Weights of a small mixture-of-experts language model, trained from scratch on English Wikipedia.
Size: 12 layers, vocabulary 18006, 67.6M parameters.
Experts: 288 SwiGLU neurons an expert, 1 pick a token, a softmax router.
Below are experts of layer 7 (counted from 0) of a mixture-of-experts language model. Rows are named router (the router's row for the expert), gate (a neuron's input weights, with its number), up (a neuron's input weights, with its number) and show model dimensions 0-191. Each number is 500 + 40 x the weight over its row's rms, rounded and kept within 0 to 999. Numbers have three digits each.
Before each expert's rows: a language model's description of what the expert responds to. This comes from a sample of Wikipedia text that the model never trained on.

# expert 2
What it handles: Starts of proper names and capitalized modifiers, such as New, St., Richard, von, British, and 1960s dates, plus some table pipes.
router:555535538497516535500598490473481570538516412444515407508518451477412516482544572525534496529529502377500545450484575457501553487511477465576439552481405474527509511474556509468517548429460557512499497448512533466545425501487504517480437482532517496496485539497561519502537515450504544543499455484501445477466478511475546437648434493494499478456545479491526436524555522477451537501496551473489480448475547481560484471487535541451474465577501487414568509461482526506459439516532519487521472485540519564527542534551483510482510460471527524478502504467470516491516528489485558480
gate1:503489539473514534460503516550497495535458444434463509546493532531474468489522532491507479496497535453406584484484440537559474512431569539488508472444522514615484473455468497541480473569458545486478488515488478485543550453531632517499566527554496471524490606503480521520510462536474484512472528478460482526459450484483477498476518488467489533511547542490441507508588520418472431539474501439539480579531507504436502504550459464486434502530478520447565518488545534448427466435533561493503490525496569468425512586463467523478526527513449477545418527525547497480527470511544537573
up1:566440556466490488509550490449459490578480482473492449461470525465498548568492550481528510492456513426460521534511519541501519475402457515531503562482451494544513502503557428488550558587478478443419480547536477554558532560542534516528449510514438545472445513480473498507456476456473487571536484502491483546503484474468436438512528503485465460500436509410477489444532438516475464551546492483501425474509572501575505458438533508511545466447444490556456562423517496548499487465414481554450545552537512470437510504517509546466551511478484465451433493447508553445489471510541496458
gate2:520437479391429528486463469538512465493484545516487498440516527442525449484507492456483505485570510503492508473521461513444510475571494544564539473539499573534518480513535475481510489526513485560473419497534517479445528491481521597536488468465472479491446499512509460444477513405528470511416469513509538507553525537478421407543421460521442596457489491470552534494530496485601551459461503468545518525525462473517501527533468428423514513472457538509501516472564538466539468535516600519516566472524548499501483505485555529430468514517605503485448562480547490510510430444488535519
up2:529473506451532519469533516517555500437493500531507505514586503526599492613529497466479561469565454506450516469499442488528471510418426464479552439464537484511523549530516488473487526472445472550504532441470491438462468515490540566540544450483436497465497531515469440455527494520499502474461413472546536544572591509421495525444492476500475518472447490447551523504529537463519504459506545488525501428518432455515512515461519477495532404561446436511450542475548536494513450555525560508465385505491570525486519526534506475472410512492532455526532533539526468546510455447503507508
gate3:506562521480521529481388439539449536500589573561546555511535525492526428476497486536403484501499532581449523478491511509536527509531464468461501482578541486561513466526469591494526445481444445528546527509506511513520514479435564524489545492535418467481488439495479465481491482468560559458464521498539480482535467526523446555428488523452483577519483451521468527492490539495517481557468480485550518533473454509439491506463467392519473473439528451532429501525557472518547556556509490502529474469453509499525527466590518532462452400479498439505543559471515475457466496544478452527
up3:473421467475446470516572525482528482474431422456521530501461403559497564508486540502533520479509494441504497547474530492499498496494565534582425490442434488534482445470514457537554531540526543520503457553512486546468515563553475491511512520446557563519485547523514489495564438554420430589537486467522562492492534474538582487553468499527493420521483530465452468476480552511466506465513549518443528516500527546570510433522527613473524495558523555455540514476448502480452431468497458511523484506518413538498506542437481433526565587541504512522507474519488481517483480474512504513
gate4:506568465494510451531546475487471440507514518525479452490502512474578505526485407459522526462517499573554482577508492477458468435530510446555577485401534475498476539528450563487490453487509570456470514470472499487452526503508442546517417414478562453494489458495430473479548415469519543522524494514475510484502397488498554502487548506491446502482557505464453547508528452438520482532517444511507507471494516469573490544474456452499471496439510521515520489519586460515551438496537574519507568449508505531521507544488550517529448492517555560487512485461612527437519458431494549423
up4:481509481514529577481530555538500629441496513412487522485450526446545471461506513525493474454447520461471495447546453481494554542458508501493429478572449514495502499464464427540518404492441529452440511486481504518465480467534464496573525516455452441465473512501445458535491477387473535544486544527444465457501500509522544533556553514431481515505521550482484440473549557542533480471556565498565520513511485435520485494523511568513427526515448467473517488476501522479455423441591540457464560497470469453466454502494500505478489580490458461503552520505474518507526556567564533532
gate5:423493498447480479526528517417514513500484489497549520473471467491448527446567424528655534499524499551517554511521504561482528483487519531471509440407473424566562501382479502465445541453517508567472493463411458438476545473508542442466534464468472538473523488458500479612502491473511513506504517466518459524470545509541495488496512565460552506522454474524523495531409517477516515462539492549492441515520515517557432551506494466530468484415473508451463545449539452479478472511530550477463550469481432471470491481481507430456511466486547495494501487488416538550467484474525556518
up5:484585475513471495481537487431552474502489498523484495475492501498550542524507481509495470519511507580496506474465569433462509477484485494533422512522542441428411524522444423483501519491438513484455502417493473479477491460548483496502481452517562545542576502511526551500533577482509507533514537470521489502415447467551437462492439512552503504509488514491520450458469570463396486532548495451539550451534462484543496519488553470489559499456513491456478563461501484467488533472561550572590420538458434605548467472429489462474510451504474544437497514455549462486476512436461426468

# expert 25
What it handles: Proper names of states, countries and institutions like Carolina, Commonwealth, World and Supreme, and inner pieces of names, as in Neuse and Tanzania.
router:482535512466481518513475518474502612501518528493512564526552448495554472488543442488451479517527490527517456461487535562528437615528493555570469550526462561513482436500554533444556481464528477511483530620495514508480453499476484484480469521549471461553600531599534470551567514510535527445497497518469485516499485567491423528446568463492509506433481484493556460518531550493520507468469535536520613572538472467495464472475429474611501498550460496518473514507491577524482491542431507499416471495487488528529504468491454517477583543487521507454538437468487539506498484512506515495
gate4:419499480494464511451491530469474566458501532527427491453513525469524507529538498529498534505486486477487485482447558474393542484493542597525492593440516457537557525522480491478567533507487563479534512438547400550540518457507499575503492553458470523524533524463450586487526547520466520539485527538530484478476495552443526528537569509535544504441481486422513519525524498557498488463487508430446541546488433462510571506522497489473413444540489481519573528508528471487499493495413482521472485495503581486505437512504563502583529450482421517506493471466561507425532460429563483554
up4:499492476550447414472503476520494454520436541464506492492511486476485494437543480470504545539513492546567485488535553524489517490536487532480519472453501410414538517484453489471362477469484398559485502499526461527527463472545534460480451513487553502537613596455542458463468471446515514517483485500526449568428526571493550507508523545483487539430446529483498571418481487477577448504460469503528542522481450517480508523466547447514512509568512474525515450441516511534481528460535493460461529493549525496449525491502489547622490518468482477502514476485507498459574392513516490450
gate5:481484461506521555533516401506522508504609502461501554572530558470433519560407507512489466480531584622513503487475421515467472456515505425560507508447481519570482505465531470494441553557513537517449522423530492444460561523518455470428516459520585492519527509465472511444544529513425498582498467505542476468506583510490459510518468450533495543453496492485461496492525497485509475515515494416471480463504526427520567530513545492509485461446475497484511480458504525484459516494444529554585515483574542448474431485474541475471509538497496439496515547489479443540501455442472503438
up5:545452448489450579529555474519467475484545479470557475534525454484533573458481522568544478510570505527491509466457494520484565506561488516534512509474466480545530533504545495501492518438475520522422428475561526551466496513587534476507550502493482464498563500427487449445467485527530499550467537449578527557496527568543467494501542546542551514419497481486438459518509518496510496518490509527473460573488601519452544565480526553492496458551484471472476407533482578490503523545501491475485440557462481435453556427470503475501468485579533517420453470480489475568473507611535457484
gate6:526473529444490535453485507465484445481477512491469485509544491502489488531472501587508561458445497511493449471391562489594464525524477511452472472567456408427512563507501453536482473489476496511457490484490466442408516462448474465511496489474512522493472463531486577442514501493516492467571443474528549513462434472449495540560474501429553502584480480448531454434496485528512539539439515480462512467488460431467527523509552531529529511512486503517506542477517454494571558563507599548519538491456519635540540469476453474509541577510475517540437445483568493509442503464460518514
up6:517471515549437490508495456512473537506474579461433543494519440501501465443501531511562511500555531513520488428493472473473480542518493498499540535481525470510577527486550493505529498564562459510503496481542564528569451448520498433457525575554512482535503569491560481494467552503479520480451461526531532462529565541548424410531444504440515548469432546484502439468551445537451518490536437475468492479536511502457502477446510522528470491450554595531492514492514480380466539497531477497408553454501448454480524430429533519434508527414468507505526443450481440510479464555457542510
gate7:546516574565508482555464421512469520464648474504561515450493577546540506516525495539534487449526535499497529495538456518517535459516553453379489527506416548483435496580500532441475460554496526497548483562442491501476426503508457472545509535468524519461457551462502462463442469488500501494523519538450518520519441433490508449522523495496475492488493489500500512512544501515513479472499486484513474467483451464503525443446549568550622496506491534543515523510545533454472379465563519441520557468533504521529546567444473562489470486557482477511463557538526426524488536489512535517
up7:514561508480517606516480515447497561463508508530476474531530493536448507443460510527497469460454563539518579439518527554482546462458498518531481523521547495408509469493482530540428524562488543510555481526484447453530425525567526480543440517542478548472455551485533454505561500438483532493462532548489457467462480471511543467464473520512467559515474479513557476486553550492482567423507566513478440573418488491541489445557531491415634502483499467536548519512532504486578400553492493488505547523525407490468480463478475514448522492447477455519519478449502468524484533555475512512
gate8:533484462471475496525514509496509490503474540448464418502469486491464431489460463514468552527489578386533503526483528490483512495565493459468471503438504406531583516514420403490546482439500476538456492439502517435439484504498422561462519532466486512435482444430438487443485482503539472517591481500474463475451464450458533446525516469501448478517604510561508522503472526507578539464514471442507447480433521465421526510519544508477427541515522507436501489499489523505521529472518484465450478486485492432531504516451445475492490459559422546532495486492434511500419547501595485503
up8:448480497508568489499517468509547513457525451551525523504453510571534555520499545456524478513475519563506479488490561553451508504533508477512514516498497453492447490547518477469449486517519445481463496526506494464545457455507480500548465453489546477510426496584518499562502518441511462511527473472505496508450467546546532518518541545537524482410455486505506447423551412481503522449531518510533563451542507528566490550515493519580496543516411551553451545486462467473515467561454426434545470497437424518512428443603412522438479491502607534506530491587538506494516558471556550548

# expert 19
What it handles: The last word or piece closing a noun phrase or name, such as stage, passenger, Fantasy and Thompson; also month names and surnames in lists.
router:516525532454529493434497479581473567532529519461531509530510473456505518458509451537488529537524512519517519464487433495519461454550521496524465513540502551486507536517495489539502507489449549519523537550504513471432432466477448519479461522504670465531530505550560391527474472545534536450477492522533583486514473529503547521483442505474473535485454409496535429508557559444573515550476504478537482483499508420443503476473544455448451497520489480546566495465522452521454492515538476493516497483527517535539560530564482520504443512559509450443387538548517552428533534521453410505
gate2:539438580474385511478463465506458496448493497510504579447552441474486538422505493506491529494536483446526457501516444496491523452523459476470464520500476484504510470458514529482473462498508482523442502557514543429556555482500522431459528535473515438448418460609442486493453449496482446528466559516488523437463522471594561553496422482519510470523589503574502514522453517512536450584512564449519469512478513555501463490458578485501430516472564464492506483490530493502506500518473504519492511498495483475479502557514547518563525443593535427517473504475495531617518447514493553517
up2:504504478443489520531475448462451501486517480476514486539500459491463519440444490545536492458499538462438569478566481527573499508488552515588502401516501476516519502462385424541467529385472515441467437532484542509455515495480442510462495526501429543535486520510525497492415550452505527607533517483483573456579508454484534515538417522519414521483500473490503565398559468525497509502526530560534473524525552483462464544454511419487426527477490507427529452503465464516503550473492535525547501506455452497459455481508504477525484505505495433511507522574527495531493434520489452544
gate3:465459414499536508452492492439535530568501493551417481470452538555540544496509569501488476577474484499540589489492517498457465466513470453475520480506536526443478511385460449516519536558491530472452449499512480483504524463587507554541523438571557474492514514491499574450456446571533557473428516533499544473544422512530580499508449481474523459479510578530519462506505527450517459552488465519519481508471537564539454479498497469424483510518472523451442512481476504502487465497507481572529510491430438470507407431466537566505478490469483505485579552507475419509438455494510566512
up3:477480501494511506539498393474499458466553524543489503538443518491512496539502450496442536491434473514525460539447516506481476503480524485505556476498546522581480499424498516491410521500474494481501545509465551497593512408484495448590473479467525532454447596539550534532507543502483542441484544499480525500397548545525514494514470519422517491534518562542532466415515439494508389418478473522512501496508410504485522482556511438557558512440542497545550494465479472586511494505522516478487473526474476471476495531498463520531480514547544467447434573464598590486482482499492541528
gate4:485522516495448512421517479456460433477474462574401441541537465482558495526502533468519456530501522501496553535509563435493577436532451493526471536467467481497520457470514481501523446491511491473463458488426512462516514541471520476427504527530560512479455531504579461483535472503440611458419513406458480469471434559522473456438532491476531446536491529440438466551461496506463499467565433473516574457579460483470498529436511588544572542555497511559511526484460488542503519552482481512520520538521487447514481469447477424433524508531523475460534533495540520564483518540489471511
up4:544442530482455514504487509508508515608421528498427475472541526482457468411483515565476496527515466549532531476469510463509447604476533434510493469524523489510479451444515547457515521527506466574527504520487541588489493501510461491434479467495504529510511547439499579523527486473503503442495474571488478480453508464595526462529460456495542493544513472396491502490508549506491509400513495464486446495506499526422522565454448499527516521558541529424439540505496569556452456510551456529477528503522554564579506472473492477483579509562489534564489511450490446490496520530589451563
gate5:456456556492527488519556536478479493506402457423459542477456526521473478486495561445539527530463526508536355470491594460497490500551552516472401559498442560505492505501479532422506455532482493497510494487494517465485515487481458545502489573577408532477455458474452523541466553569488458533555429461499494480545516437530541438528457484490490576534476544539524480530499490533516553557579458408503455485500509537509480501653490464513460527531472502538447513472517476534550496511539528480492498486507444482497475520507480537532514488508551434459536503539490525559533527487485528521
up5:425491498526474509457489535496431476513521478440493472496473448540480502483570575495500541538487526518469476517449531488457554551525532478458475475510475529527526492415517446517431532546456526447477470513524580473500484466516525515458466515437457520520487535438464545557449470525541514477518420499500534559478560468522483507492510477535465575464419588467487484561497545521468484476486515509432470614514456544504509484512513526525535445457511552444421474511447524590535496544543432464488497436511475475508419531510464532640470518558516515467517520557582540552480570514482497515
gate6:591531523459427557467528553454479482519537444491443436499488507490454554467456541460539496501578431421499546543567492480516472475538469512500542469424522541556483533434478468535467497461509533509437540519533474479492504572480514455469435567426515464532483547469508532506405471470567496461536449521556470509546477478509618554478427500567527474433528522453469551528543531454523517482565582520521536507521456555550575535494450553520507497495493508565471551504445507446509505585522499510541514491524473428500506492472541536476539508473548475531477508484507534472476535562478475516
up6:471479529475516459564496491534482500461507506535542443486444485548525531469447530589518470517526526467488542538500452543530490513574585530522525526524467464483484556467485494486491519538448554512488483552516507436553457512535483513480437528465506472454503488514503495446543523468520574501495466489523471503485470485515563435552526443500563500511487408593437532618502515609501536491455483562486494538576555515453499580498547516535552483501554528508556452534536485422474462496475490525512496560464450445478554533560533478588542575444416484463493485491529496542572559448500485529